From a checkpoint of a small mixture-of-experts model trained on Wikipedia.
Size: width 192, vocabulary 17764.
Below are experts of layer 4 (counted from 0) of a mixture-of-experts language model. Rows are named router (the router's row for the expert), gate (a neuron's input weights, with its number), up (a neuron's input weights, with its number), down (a neuron's output weights, with its number) and show model dimensions 0-95. Each number is 500 + 25 x the weight over its row's rms, rounded and kept within 0 to 999. Numbers have three digits each.
After each expert's rows: a language model's description of what the expert responds to. This comes from a sample of Wikipedia text that the model never trained on.

# expert 7
router:486469507440442501537447475502541536504495522494504506516451494483466493502513496488547506544493503457471524451478489504515504553471501494473500518532549514515494523519471545487474506491466486515506512517512435491504543483489506472433525496539501514534506494503473496510534474457511499483
gate0:478448483463458468527494540551532530506516511455526487512483529506467475504515484438501490482514510512491492469525469480549489515511493529452486510535508525502502480487481509483483473481495517524456484512551427494510489478583520507496547494507481514496490517512514452516515482516508519521
up0:464474544465495464533485529548496557525507538526521468487436502499464481490538475449503529506475504509458461452502506482487519495488461513483506468478510498515491489493455489468507486500505501486484485514506461547516496489525499471512525455521502534469528493512505457487520490488473517487
down0:532531494522497501491505467509503479514524544527534497506517446511488502474499482488521542525558505465503459512486467512525500518487494490487481473496483523549548495427523526481463498503518480502545521511506500531525474505450507517524479517526497487492540537469519486511532481475494495501
gate1:509511486491461497483535503498536498481480510497499498504474495495535523508487520496515488534477489518466504527487491473496487497523522497489508423475528521509558470429501491514511483486469502502486510484500508474546542473514506453499517492536455454462466441487477469474506513511479504507
up1:489525522504521510528522497468562490499465552465510534484511485468523521442523490553502497570475482469473518496523521515494462441482501471453487535483475518489464484505484498495488522500521469502502520514514519529521493499495506517463497516441502455493495506489472507497509548479505528484
down1:503497548476537477495516549486517501511513505513458486447479539495508480477529460527482455452483527455527501469475533515482510517476493484514511511529541511490509510522467506481474481468577543476492490464494530488475492497521506505509513512506520495508503492492508497480488481440513494501
gate2:538544482480521516524513463486528508534469467539518517531492497529505493466507526486542518493518497487500485476508490499515496504493493491476473504532555500527536447542488468465478511511514499491503457506495492511457539540508521492482469518452497533472507498494497500481512532523471514507
up2:477513538488499524519516487468493523515475465509515527494483482502511513529501444507527493509494484518503499512524494472483500494474458470469533512508529476519496513535485506507492496509489480535479505586470500494437510515483542464505503509452537483509522516496516490507517492526536485465
down2:522512483516557541556497536507489504485466499433503516520492486478487505492472446505509476512520547479475453528482500539474473487507488517483478493508500471478476534482492515465515523481545497502494539463488518511501487538507526527523519502531520453510516524542520471506544496499503574467
Music chart tables. Pipes, colons and digits in chart, discography and results tables, especially after Chart (year), and chart words like Billboard, Singles, Platinum.

# expert 24
router:503511515525494517535500517532487516487489498506556438497472534481487506521483542487532477484526528548497503492480513506511438487524473489501458478479521510484536535462513474534520536498534505482467512548522454512523497492509494480536502534538517534473490495479496558498509518504489481504
gate0:479550495506508472494479505505521479483529518514476559502529488516529526496511506515517493489456486468481455490534506515489521545505473434524515490487506494541476504485514477472526513510536564526493463534505475496495512491466481538489534477532511552472535472479497539502467479468459509513
up0:458487520522520517522495537519507489490482488476481500522508503520502503429504483515499473505515511511518494487504489510444448523484534559556437511526531481523492474537454495498512487499528479495457460518512508466500485497509506506510546478521548537506496506516486499480500534543492494454
down0:544506492511507473477497514512483507497511495485493466559497465490513509481517498520454509425525490481478505505478530514518464483530515517504495466527515511503511545507469483538515497457535477480528518480482516500529476482520470510456501550500474484454531475472492508510537538493487514556
gate1:474484484508484501532488538472521494560503502511521451537485519537491500497547522461477552489499486475470475521497507475478512526512500540455503495575491478449468491536496496470461524544554507473577484503510500479472488484517486533509516497488527451533494484495458501495500458519493538482
up1:511514518479494525500522510497530515486483500486476491506482540579503480482485511532508475541478521519488480489501503493493494485508495525482539455528478509511486475524481452472478517494476471547463493483505515519501488499544493494504504489463488511485488541496510448489483464462487480556
down1:504458511484532513499491494507527500502459492488502517431462494517543478515488476458504507543515488510526464482464498502462466555524467504485516492525522531460447518480543466494454459475541500511496508542458483489518492475480451531569486484502529499494506495516482488508484459468525509512
gate2:484501496491515496489489510481479484516490495482460501500497466498521483519515518542474547501436497502508504475493522470460501467504495503498547503510521475482532545514452549478527537503510463535469512477474550503469470507489526493524515524497482493464490453499451471494505458475477504537
up2:513530490479487521452504543526511488509491496529503475479544510517509524449508499510483479513476467507486503496495489511505497457535487479482538511485470456511504525506515503538462519515469477507505492446523555511548519519508498525468495517465497497569481509491448514504545513508508476501
down2:502538444516514546440514527447518494488513509469467487531522481454537488451509518427517483500514518480474467463503527469511510495505466468466522494483503512468504480487504502544488477496484499518480467502531500519522505477484515530442489502535532480515487515517467508489492517512516493479
Mid-word name pieces. Middle or final word pieces of English proper names and technical words after a consonant, such as Parach-ute, Ches-ape-ake, Chatt-ano-oga, Roch-dale, -itis.

# expert 31
router:530510485472562458475547521493482519514507473504509473492516551505488495479491487530498506529515484491516479534478482481501475497470493511552503467525518496474474483474477504495535506497497510508504434512528515476496547513497466513489472505492532519547505502485485528490496517514498489493
gate0:474469501496490522507489510496493533512515476480461467485518474511478515568518519475464457496531466494489501508495495495499509510516500492522520445477505481521519549531515460521485493497534533506542502500504497487498545509543515502530506460506501490494512543514487524467534525480537481479
up0:531495462492505501515504467518500498484464504479495460481459500517480518483446521519499479524525453510480477484487484516484508451481498512480520501467484498520501486541491494531527506475492503494477453518491507515488484487462462448528508463495541517511466478494482455469504518526476529571
down0:461528469541549511506490499473508531504487508524512474545460475495500466540492495482523509506494482520453504538488513481511513499475497503521514493501472512534546510540522444509506465471490472528518518472529533533529496526510507460510508504511506513468541492519493474481484513501498473488
gate1:493498518484507527545500493466533490469533470489467504496485500523491479513554523513498522470498467490511526489547469461532534495482489516536476492546500514472461498501462517512440510496499552507512493497498479543499496474476507461523501510508522508486516464508486512476515524503549476488
up1:493451510509503490511494550459499499519530490510480536488480501515488519500464469447514477515484517501500507569466524480460504486489537544468514471495498529514477490499475470498516506491536459475462518508496491524491534477476482472507478497516533464501486466502508446514495474480546504482
down1:481498475508421471542470455503477475489510511471472470537514532479489469532504507531510516503487496451531461499487463490530469549495498503464532487495505489534454486445484508489482506474484508482532516518526491497497496519487530510519493548495452519470466498509534475512480484491561519482
gate2:470497532520486482560526460517504437469488525504510459463501503470531504493480505442490496522496466558528495518492507469486474487532483490498473498492496572509469535520501502485498557486534507495543485502497514498517477510496498502507513501477435484519508514485488503509534498511523480563
up2:502478509524467517505501481472534493483525483494525472502476500553554476505488483499523439489482506500499484455509501491474499574523492466478507474530475481489506500484492544459510478502497487446517521476500541513505491491501507510496522483487488485525492499488520495472525554511500482509
down2:486491510486487512505458468493461459460519498515498477441499507527505505498545515491487529593479505512531519542454475542491481468491518505487504482537515482505524500493505502487504486478487513516505466506511501488528476470455472505479511474500486514498490548491493507491500525539505513458
Mid-word stem pieces. Middle and suffix pieces of common English words after a prefix, such as memor-and-um, defin-it-ely, distingu-ish, escap-ement.

# expert 22
router:458466517511533432510475507470511518488488555490492537520505491488513538497486514494499487494493495472468488512505494449499489484505461475538499525518496459507472531461446491495456501473532525481494464486493497511498525528496525464487511475484477502514511486563506515472524507474507466508
gate0:530489477543505504484467453461501509449504483480509479506500473518529494508462491513516484514518509472514519485516505496498493577485507497506552470497491509507496484488494496487520534503483466483517482471517491503530508468464520533556447471548495505526485476479550498477484535503523498499
up0:514476498509499480483491525537516501513541511509520475469508495473517497497499460498533492531444533531473505535479479523477510532445470507504479490453500483464550531530510482498478504501476505498537485462494491501483491501508515474529567488489509441502457495528509474500517508528485492524
down0:469537468504481561481488473504512550526451530500506508481523465457509504536499505488555502530486513508493498498511523446454505504498494487523490536509507505539532528508513517493495478477464497519533496513495483466521498558511498492516516514494544487503519459502581483452465495495538522503
gate1:467454500495444478503508487472463523472488539472468485533460546441496533502547502490511512468524514507489465495479484509499500471524530471514496536516486493495488501469468509501489508514516492478540512516499487485495548489523492493537555478461546508508499525488517494471528504503525500537
up1:512526540486522519474507430510511469492489488479473484449502518480470522486473524501489489495527473503487490470509500505515495473496527523556508486492559537493501515536531542496541477477490476530493494497471508470485485525517483525516481518512464547463522550508555485559463473485496504483
down1:486462475482508512479520509525514540503485542463499499460484503474491506493530479475496523480499494506508519497486492445498533518519531512544486503510507531519543505471559539524514474514525543555529470522483445524524508535517505481502491533514492513516467501511483515555449503505496506470
gate2:451454478528490481518488556498492491530491474493509487488479528493467466535534469488498484496470508524497499498541518486485497544525495519490447517462502510493502534511542514570459489472532527520541546474486482489478493466497486480492505507530474524529478470476474478502504516538552487493
up2:508520534473495451504518514484549472481500528531506494488441526522461505493504486510525498487500484537510513500441491513505534462515507509492471509525517475508488518518486513472465496530498510469502473532512490480475529514512493490499505506526502483496500509491501565475538468518502486442
down2:574431516522484489460522501502476532491491498476482493467504484516530520466466522508519542512457511434475517519508518519477486485474503505497457524502527505526474495504508498526506529492504531518513469558511478490478491499516527465492503505505500530473536494486495551530493514485476512452
Mid-word letters in names. Single letters or short consonant pieces inside rare proper names and foreign words, such as Dunphy, Leekens, Breitkopf, Sébastien.

# expert 12
router:518439527514458490536443477496501508487523558497523526527480477505518470484532475455505465492515520492513486536511517501506507535456487476477507490527466517514469538474524442468528507548506462505517487527506463471488484490513534533487530518513527468524560535499469492503518514487475504477
gate0:526511517483496516488460487497505522534516472521508445492478500515541487523498500528462465472497511541492510488523495485553509510517497513519543511483521524471463538501510543456508455526513477487544508489458479479492524469553504508511490496492520489489542488524541511490525519487505504534
up0:504512513544519481483545485517516514490472480520483477533500525534459516483491480473517463491489498445531511487484494524450482480468477496502498464525472474504499489516480487542499471497474492486461500512565550501496499513497527474481474454493482473563472506512484491502459511506487481477
down0:534537506500518496505486502514477490483505509572508505487538517509509462541484432521487515523527516501487477536481539476514515516488513464481552489476432491517519496537492513503529525526492520440498500498531512491500530517491484509490540452482532500549490496497539491500507485458537512500
gate1:479562495505516490493516504526514527501520485536474502477467512491518494512524504476509526499469489524517566528505501517500496511532504525507509545458482459459509492502499479508445515465506510496524515477533521545518489529505534464483523478523534470549524520495538512496505488496533502477
up1:483509501514475518479522493499514565519517487539514474500509511480469522504497497449520489480534482491518475501509506473494529521485522486530477495478502493520476510535506513542487442502558551517508539493432505487548517493560501557482477487494531495469502518512534461508477451489509494537
down1:511452518484490498547500462519468507546489521415485490482511453472490520494514529554460467476502480507511465498463485523487516482474497495526489497500498498479493494503510504512524509479513534532505469502509529507467514498494476493517503487512482515525498503485568506470524491452539526533
gate2:442498487538542504515501484511483526501505451505496514479510495483488485519494508490509519509529470530521503488464486475511517481475498514460538475497504501461457543521491517554476557460483480496476482494510495481504529461510447490507524547527552500520533494500482484510455543490568482483
up2:471511515520540488548523522505503487500519466489468512471527482500500535489540469506491500510510479492527498472484486477475511502463486517565535462498481514503513508495519533484496495487447492502489519512513518505471525477497478537476500517527533459509526511508471477533513568527488486464
down2:509496521497515445463517518512500480502514526504465504470534484509537481526514477531490513458496527481492492506506549487472475518517504478501473556498555529510528525551515486502509477511489472524470484478519449438506493517530537532517495531523449537442474509513521456498532521514438497501
Route and station text. Prepositions, articles and table pipes in descriptions of roads, railway lines and stations, such as terminus of, north of, Circle line |.

# expert 28
router:512520512529491483536511481573485487513521518506525525483488507503486472528527449462554500523517511509504508495466504520506502532487526514495468536516469511488503475506547509485499513518500464534465542562514454531495468493460505509457466549504518470438548492466529472498501456492492536445
gate0:528480465480531515522486466516522465513502483527539493478506487497502512489510467523487506530546525493522549483502483475518518550516553462519478498522513496501495502490500499480479491490549544475555517512478464480489476506517484496499487475530497491462502468506517543525543525486517511519
up0:540463514474541475482552438511490458486495490481483551468479525487506496473505523583494513523474515475495479478524471496483506507483517507486497513464480477515525544499504540508469511506484523514453498489502525490494437445487528543547487496537481501478522483537519418510488539493518493528
down0:497534510492479512545472533497512486524514473469472502532527449511456506539480488497544476565513511524517484477480495442515512477475533476499485477517518515458506486452535488484522511516472467470480504538503496507510515471482511515500474512504474512492491527487522473546500450480476527525
gate1:483512525511479485499494497455505509520478498486508458525476453523497502528507498578499467497491552492517508482552483505490490536505520474496463503509469546531469487510522546468542512539488481456450522480523542534499530466505531498469506480486509507508504519484486524495480486485494462468
up1:492557471538462491500471471484493508499461517486489494494516480490490505513530491488515477504490531470479496532474492501520535517502478514539521529509487524487492495474517532466479503515531559501459514499488474522517514543485536480521497499494454541445504501488490500497522447492463469479
down1:496513502474486464482526518502523509492484431504516480492505521491513522504443538491492496477520469468527460496475476456499496455498474540470484493511519518498480485472485514503537545472479511512464506532510507514508481482506480462516480509532523491491476487516566472519456482499514528541
gate2:525503481510532518511463482512449489521511484498501496515509510536486444479513491477473486528509509458451487486505515514514470523523526522561484473514476480507492524464539527510470494527518503532498515504519479553526498429460505496496503479521554538524487461475526515500488519510494514550
up2:579505517498490508461493480517482467444488489455510508516462535509515479464530503487511512544539536494487486502493508515506490516464476499523503449492500530543495462519500490503479551542489505504452506540485503468514490496493446521528459504507516517483447515493494535521440493512484513495
down2:458494494437483489471472485525550517474505471508503489459472487457521534481521508488495451494467462505544487541477416498517467510530488518496520472506490521510511506527509494485546509478488498438498491503510492454502504452466497523515487511458497484504490503490519506540536511486455553469
Mixed: government, these, teams. Words like government, these, this and cultural in prose, plus later words of club names in football tables, such as Rosario Central, Colchester United.

# expert 14
router:489446512498454505521475507508522466534521468497517503482467494538457472530534504475495478512488507460484502501500507527474471526509491481522468518542539497463488469533505494516523478537504518557535504512524534487487519477512484503460514467516497474491516508507539473515523536503500525484
gate0:486497527543473477469445443541535510514504499544517493461508447513474507526496452500452501474478525516472465513502502508530514490467479491524498492510484522534472517482486477469512514501525466507507496518462507541459551460495503477543464484514481522480510490534491459498487497500513499505
up0:525531454521499503470520469465485483492517537509457531523482496472532514501491516466466516490486491462483490560548509517476504486497510480511542505514465494502567522498470511495560506465501516503509520519522489522515504509471478475480515481521507535501469463523499510515520498514433515507
down0:497486506511469470520489511482470479542530504573519484491478488472494536489472483497492488509507520514507550519490452486503503506457484506490507488476478482502537540508462503532488522499451520515512489493478507514516513548513488540461503467505491504510549507483467513550475520510465517496
gate1:512504489497457479474478505476503520511463496500473434520520490490465495540522525480494478473499504483481498480534527536509492543507511479464486480509529530477527543517465510490547517494517478487490530498445496466509481512510543479469522503457513481499501533499490528507474529490498499513
up1:486516504531475499462518492490474513550525470532492515498541518493475550536553497522523459506509499510486492477468512506504491504545569506518449534492527503496478515498508538513454512525540506543476537546481475517525463501515441525470485464510474513506504469466476494553445515464515552505
down1:519533507464490489508453506476528504495486501514451454481524478445512468486451530515450447485494490505478499526459528558525515496551459512475491499517493480488515500468461526491505496487470514516500466502527488465519498458490500507486491511483539488513471499506518491533502501481558514479
gate2:475481491493488499516514480523470475466463458464508526508478510484479499489511489487511522470509454473456481458477498506497518460493469502493494527475522528473514541488521480498466510479456500521476533457513514464478497508472528490508576533478565493518548471473493519462496542473531505502
up2:493465505523466506514484481490500504475456441551508496502461497492517523461509522514524547534487451493469502477506522508494528496494463509520475505501481468518525496508489496532492529461455550533483493510514468508429506496510571510484539522477494504487508511474458493482506464479479485516
down2:537496465510513495513470470504538520497523536480456523496498507530449522509507480572498479482455495482551473507491521514496454491486499519474443508485485486520515506519515531473464477489485458513480504528510475535478462493450522497538488534519520533488497503502497536490505489475516519491
Math and function words. Prepositions and articles such as by, of, where and a in definitions, especially math text with LaTeX symbols like $, \ and |.

# expert 3
router:449498498523475485513482464498508522447476488500521528527506496521460495481525499447528489494513480448487477503485494470517521487472478473503500505505499502533526491493473488492501477521529514516477531552531433468494519510532493484487526539501490488459541505516529522497492498500514478504
gate0:546496510510457491531517543504519490497522501520465496537473521513491481472513498475494460516555507511500481492504481493499519456472496496461491483500571532508472505512474488500488518541514482443490513455458482486524533510491511508551485548511473469481490536517494506499527533476526494484
up0:524532507539520513519473474445503530462497525496482548515459504537510490535517512489486497495508519461478490530475501531478479492482501486460462544533474495525521519522484508495521498535519505544532488480454468480494516520451533549477511503490515512513530442464490492502494519506464517498
down0:497519520485516500463502485470471469491495494478545472540508478507514555518529492468526439522480500516476485487475490509468468517491488476514484489468506538526500521483498485504483496563512513493468479445499497522495530528487470471468479524478522501508516489483561521483487483500467520474
gate1:500519501472482513520519520502494487492461480541510443451484485510552544507529484516503470511475518509514538510527475487499534488489512531475544453527479514510476481483481496499503480551470516526492464456478500469509488502453491505493484495496485464491461505511499520496511479473515531486
up1:478513466506527494532479504527501532451490534519540513468493504515513491487464451489473493486498470524535488534539504516489496491478476491487543453529511452536523504477447511531497458471529493534503496496501492528546499492496494482519474545520505478465502490492533530466485521532530491487
down1:462451510502482498520513555482516504476502519510482491576433527502482486527553511479488464530495491512497476495497499469478513513539475495509506463478483521518479493530495505508511512533491510467489509470521491525476490491493468480511506537456538499477524505470485539494538488493514503496
gate2:514504548505512494533489506516504471511507477517501468470464531462490500490497476488545492516516528508472476532503518563514477476487491540540472520502521540562477567495514449497490500486505467523485505472510487476512496512442475475515509496514522534472519505498541517517511526512498536478
up2:512499494535512493506477475514510515480510518510480480512494537480481479463500470476577513499509520498528467472461462515478499483492520479528551483441494521478517496468515484470495502492516492515499434556505464516503529507495512547476526495559486516450532530492522500506470517480460511510
down2:518532473467456539522577491546473496532532499523483503494455488510508513518503509473489493470512519500498494486482521438534530487474495449502498511515510557489502498541525475485510469478503528505462509501483489524532484477505469492480488489499505497487473488522494479462517500495538523478
Table-cell name fragments. Word pieces and separators inside cast, discography and episode tables and credit lists, such as name endings Toss-em, Seg-a, N/A.

# expert 18
router:520511523498546516457489488439474499542479480497509499476515486551520509499489547519457494477453470521530490508516506514480490507495484542498518450473475511528525470545506524471497492514506505505520436463494555496508505525484532539505497493504459558532463515521470516501479531557534491513
gate0:535510536516503509466517544494487522514547505497521523496519500491527519498484519521498480517464557455475509504484524466481488491520489519509524531519517484468492509512531461510541499505472466466495476455503506471486506478520520474494513500452482477509481489487540544504539480516420430475
up0:482517501500514476540499525470497519468512547473539521473526461504487490498525490482509499506562547483539552540523502499534466511567511490453482480547473510463514512464518520509507517514533470518504520546467514476496529511526482514478474543521504489510489456452498538485521541518477520501
down0:503487486537507456478503503516464506465531505515483498499521487490491475496504486536473484493510564508490490515480502519523521513520435526489484463527526547515505524437524518502500519507465498517500519452474511451472484518491463541510519491481504513498488527495516505482481511519508543487
gate1:442465519515486485532495476532505496469452514484496514525472468471495475481460506462514517534482501472481474496524499470497506521454488464518534523532474489548487482510492455478479546498515517449489504557460504513450493508455497504491488476466473512521485481514517537500529490518496464502
up1:472476520449468491464493455523484535510528519515531457485474471473497473484464530539487506530457509504507539463476483509528499561529514475488532499516497512523511497505564493473469540497512467502485533468536466460463475525507447492488494529532478496499486470461497469504486506467523498523
down1:499489529493550556538501488476496488486522477530470519459536483559493515539533501492503461593475456490488477481503496469494507532477477488502482496544538469523510481502525488464504525500541539548531513482498501514486470492493461501499543481488518554513521542523490484516510470515532502487
gate2:476510499499502523531502499536549537513496525492519530482482525528484507455458501481517484532430492539485503476520512517557526462513446508516536532485503482505515508490510468529497500453530497481471492524519485543492543536498510505493529461540520497501476492463483482514468439443526488502
up2:509508529499507482501533502470531493461458486467517458476499456460481477527543503524460503487543517480507481501503506479523444495540485471460507501540522493509482487486483496463504483495464474487513516484524512462532520476548468453517523532488494490499555496485527493476499488508501468515
down2:510490484510479516464536515491510490538477490524501549563490560492492491534483530518524489485480465507472475473514595493510495531478464502422487484490500490508496491495469518547509509492469472514541478534515489501547544511482446493496495512484508519513507485492527490533489525492528445497
Word-piece starts after punctuation. Word fragments and short words right after a hyphen, parenthesis, quote or bracket, such as under-ut, "ir, (film), [the; also list dashes.

# expert 23
router:478493530474470500538505528531526504499510507498489487528516526538449495517510508468542480493514503488482482493468504525486494486467532500517530505511495514523511491527492481502498509487525492494505540521510472511517494471510498497473455505505549486473533507476577469513537465476487497435
gate0:515523477503473472494491491495477509517481513464490486556469504482495516517523526519538502550522539495452541492488497494501511506485461461469490490496491505456469490489494443465521502512514490527447533515512414555500520478504509460544463472464495533476521464500502470517468497439456496516
up0:524524522499496546461489489476521487487512497505483545498546485442464517488529541508512488461459510502517519525513482461536474519559518505489537525532509485499523521492487515512513526511511488500561524498488502476509530566508507509546519486520500485524488506519494519466476488526470529554
down0:499517542435530494549485492507477486482564495480503509512467504566529481471498511554496501503481480497486500494489521509515467483495514481550517497485492445484556547518489473474478462512476471476513517487527528492489466532546489527504526511482468451497515456489513543493503498526513476525
gate1:512507522522481519509442485498477520481496523493512526511472485467489531537464555503486502512531466504533472527459502508486520521434491516505509485506541489543510553465497495458480481487505531540456501464494445487511502534505512520526518514504522504451521492484487501498449500506499459531
up1:505504497470485485483488531481541504487529465517485519503557497521482524517521513521494540455458527471472457492488514519512518533525486488530496551472526494474500481545489467513523487497488498489533488505509513534455525541540487489463490505488507493520506506496544493503526526503502546477
down1:432520494477540479516501457492514505477473493503532485496495502511493549488519516510500475481495508534464486507533511523519518468502481528488458466516509498473504471514464492490534474510480507524504443536532531530480488523453459554519481446466536516464487527543504511488470540496529527504
gate2:448579480480504482494515489510508488541469484457506493499522513504473513508467509503529478496474513471518483528527470512496462477549481521487483474496502508489493493529465524455488516437514458529508530524489494490507488502488478458496479475566486478524477542492521546497509497525528525469
up2:473495567543507499490523489500491489457489543497514485475492501493481476579469456513472521504568492505545510488467484508543528494493511522476523503473483530491518487460543545482526487483434508514487474487505507484499519495501496541537502490485533473530479500493506473486471467509494498510
down2:539458504512499530501475559496482480506504502503494485468541487509540519451464494517472494525501543498469517482525501485490530546511492520516496506502534505535501491498479518511474493492489520518524502513505488500524469464517525543531490536464516548503477521496496504518457491585512507461
Biochemistry hyphens and tables. Hyphens in chemical and gene names like receptor-associated and tissue-specific, digits in accession numbers, and pipes and function words in science text.

# expert 11
router:537461521498466511499519521498511477511507492484544510493519479482474546476516508524514528500464507495486510518456506533507479476532524490488446554463464451497517548531552523490462513462479440503476536451528503522473471491508514540479533496513497461490491515492528507495493518468526508511
gate0:541536511450467496507494503470533505492524493507490516501473537505511500508484539499499522514452489501471511462443523490470499481523510462454496497469494520483546463522535464495533502480516486413489508444483494508481496532500520484522506487504473492472494471518463519500517514470489482465
up0:493508469506490507478490486515490488468514457518550494497515484491507503551499489491539514491559486486518477550524492522516516529494529566485513506522538502515528507489502512512463479528517463497495510506473468471502501528511483535457494513493493531529497494460546530505488479561481542508
down0:508482491473495466487523517535517520498449483537476457511511479476524517495496517525537460435564500518494522463510495508495542496494522484525504516507473508480468504493511519501446485514479488474495506484468481508519490506492499487514519517472526496460503452485501449498498487486521469527
gate1:516448464462484495490454513510480467511538488458528493521506501517492524460478524509525461513508498459445527433512501488532509506503485528567495463500470495524516496544523507497492482513500525458510490529498524448492477492530515479503516536500502495490458517544525503480533499483516457536
up1:535516499536458485452439548484474455507463505506479502541489517468517516503485554534454494478516469505494483470498460513482527450522512477555480504453519506478521496518526531470474518530501487522521508533513505508522531521533475487493506530489478486512503493508531518509464456528442506507
down1:514526481499485511506464497486518490503494511468511528519471476527522499480500502530525441485495533547459466478512515450455524485489512525465471520481503522497494495466540472473480505495501513492483492531488490516493473462520510465481487490508545492496552542529532521476499442487487524490
gate2:526489470486457509515499503499509491532443496509553494448487493515486523463501492511510548509482482509513533476516469509538504499467466490504498520476502463463517534514518507511459506500482523490515463468524492455504525507487535448465494521464491498499496479506517542497462497494509522500
up2:530497485443497489502522484495556480466526526500533494481499508485487523505469522481527512479466499556472459499503504529467511532471505530467530519484470484488567523493485501540488501531511431480460515513552505534490489512543521489497468461496521513487551523496473494504496543481507480432
down2:531539501507508498545490518523506494486520535510481486484486529522452472534519531514493482506469535517477508547499489470524469477531514462472531486492518511557504518498485520529519515481503508524523480483480526473484506532466515532481556513458522484494534506508500503428474530524506484474
Space before years. Bare space before a year or number after dates and phrases like As of, plus sports and event nouns like Match, final, Round.

# expert 21
router:525490503529502508500489508544481462506521515505524524455523511502479515539510481469518466505515508512511501495523510539502548520504528523506532496504532455501514523524537519540504484476521489526533526519520518522499460504501519533513463547480483463475500503468526478513533442513478536490
gate0:491482550515481466483485493557461509497502453466499490457483526529485531524476525505525505514498501510494474440532519515541512506471527549459471518458506500493513510490519476494522451530481506512527467503455527456429521471537518492494480491502523459495494435483543511529471513502538501517
up0:464507539499526466492519551511475487518495470475497467457460533482513519524514441507472503542472480533532523445548514478486549467494497522500489501480457466486475497487466504526465524486460529489489476503494543531463516468498508479523486481507432514481501495493511509524506535503481502490
down0:510535479516507477539497552458506483498504514515563495466510453499490498479513505510466523540473492477500479514488500502493508480530532455498482513490465488494530501488484478532511479486473556487503458494487471483499509477477484531479507535526534506517486498471541474474481476483488529513
gate1:490454517523531490480466542486481496481497489533496488505478476525499502479540507482499521529514489531514471469487473491450508485488496495481554477515499512532495442489524478520544540513543463471462506499519502550472505458453519497492492512519507485582515486486550473483481519466494494463
up1:510535520488498524480496453497511507466481477480533482532464498471472452504516528533504455514487481501505538455495497497528477480514483488450532532494536446499520521435485512504485459510522478447520487483495484480527480522530490501542504492495514489519558495523466490494467480482500525506
down1:548505455503519496509504485476484526466525488483506515491485465487522485476458508489506513515473502487485479483547513479490561472501486513556546470503442500529499495498477476509496507507466514488497500515465485503508504506457500495537527537503522458508520510525512499472512550473489479507
gate2:478480484505577499524497487502498484521493522524473455506521528507469532491487535497504500547466514506542520485483499534521497467484489480483556520476511508496517510478464541503575502463452516472498519511487472523488525472505536503518500461489491501526468496503466498519483506498492503493
up2:485493496497492469478545494526472495462521479496496527534482493480441518522530497479516461532522499464468509454499464475502522476489475499526481511503512491453500512507474526514469479518447494500493469531481506530547485481505480488462529501504531466524533465566491498497523517485451520540
down2:488537494489442492483493498490528494503491508493517499531473475507525483489481531476485468525478499472463533511512502493456510469485503502496520491528510530499444481514484494452493483559460435526488490517481519535480493489500472494485558506490501517457485524495506497461518511484479451536
Past participles in passives. Past participles and main verbs after was, is or were, such as held, listed, published, announced, based.

# expert 8
router:485511485512509517508491499502502466467534521501469510499511534485467486505527497504483499523507451467509553513504523556518504453506486519487524568496474500475522450494506504514501453500517479494504562476523513520527517512479505525428476500483506467457513506516527454506491471488470517475
gate0:478512460472497470512550529480521478524508525504484453477492539504517519494494446504497522557483465490506503476485475502497507514496519519550485479439516480462522475475537525533542496481462512477532512544505505454511537498527494487492458476502435453486507508483498534515473508487475528490
up0:490510452510520477526512561487498487486518509491526500478486462524509503483495491543466475518505466473521474532543478518495585515537536525563487506502495494476492492460495545494515472455507485494490541509521507460477535501520498502506496539513464470520505503480511492506490434546499517453
down0:451506520507499458515543491465507505513527490524494455510505453490532483499468512494532513518491506479490480503451492545499513496486485489502466522510518540481510515493501517552487524492480517493489508513555539464518508531515502486509478465508487456485484519499487503488490523462470519540
gate1:543466473507509479505520450504485487505493470513519517494527482465502522506488506529549512501505498475500518461495504503503512513495506561491509495479470557504482506502490480490479491524530525466510482483508508486488515498512474519521435486524464489520478512486513536515531557529515477482
up1:529468494503500528537524477507501516506532507519520473493520517448484514475510530528508534584464516486479509508471525514516523529508536477469479438490503508543496493501513469490458487476515558524513465528504499516502484539494495526510482507516508527475512452461484540479487528506531485511
down1:523493476557483448497527488497527505499550499414520462522517499514457507477467533479531496463479471508519513550458479487454514539508484511501490495537527486501508547501497497498518536479480517524532514521502496472479497518516498482515463501467518514529517496538445521535524518498486505452
gate2:482508544509509483507498502490532524509494524490500479496506504436461528501473497506480475530506457472504506531509487493507533481456517557510518461464483499555503527491511521463512510463510514561518454503514493509451509476515505482515558496497519470522501486487537491529474518526540503533
up2:456521506485490505498536539499481508490511487477493491485466549522508498488524482447505510526532509536498486492462518529482486476524532470523516501500534507518506485514514513497471506508454429470465521500469505521553517505511547500499498525493471531482514535499461519481460466489484505510
down2:480442500527504497504484477508521507488498493517464507499499535545543469541522519490459535503477480459515494499499512501497499550459486528515543474505537534506495503520497494502506518492554509502454507523502477491540498493478482438429489500497533528542457468468466466448500506526508521525
Leading digits of numbers. First digit of a number, mostly 1 or 2, after a space or parenthesis, as in years (1902), percentages (15.3%) and table values.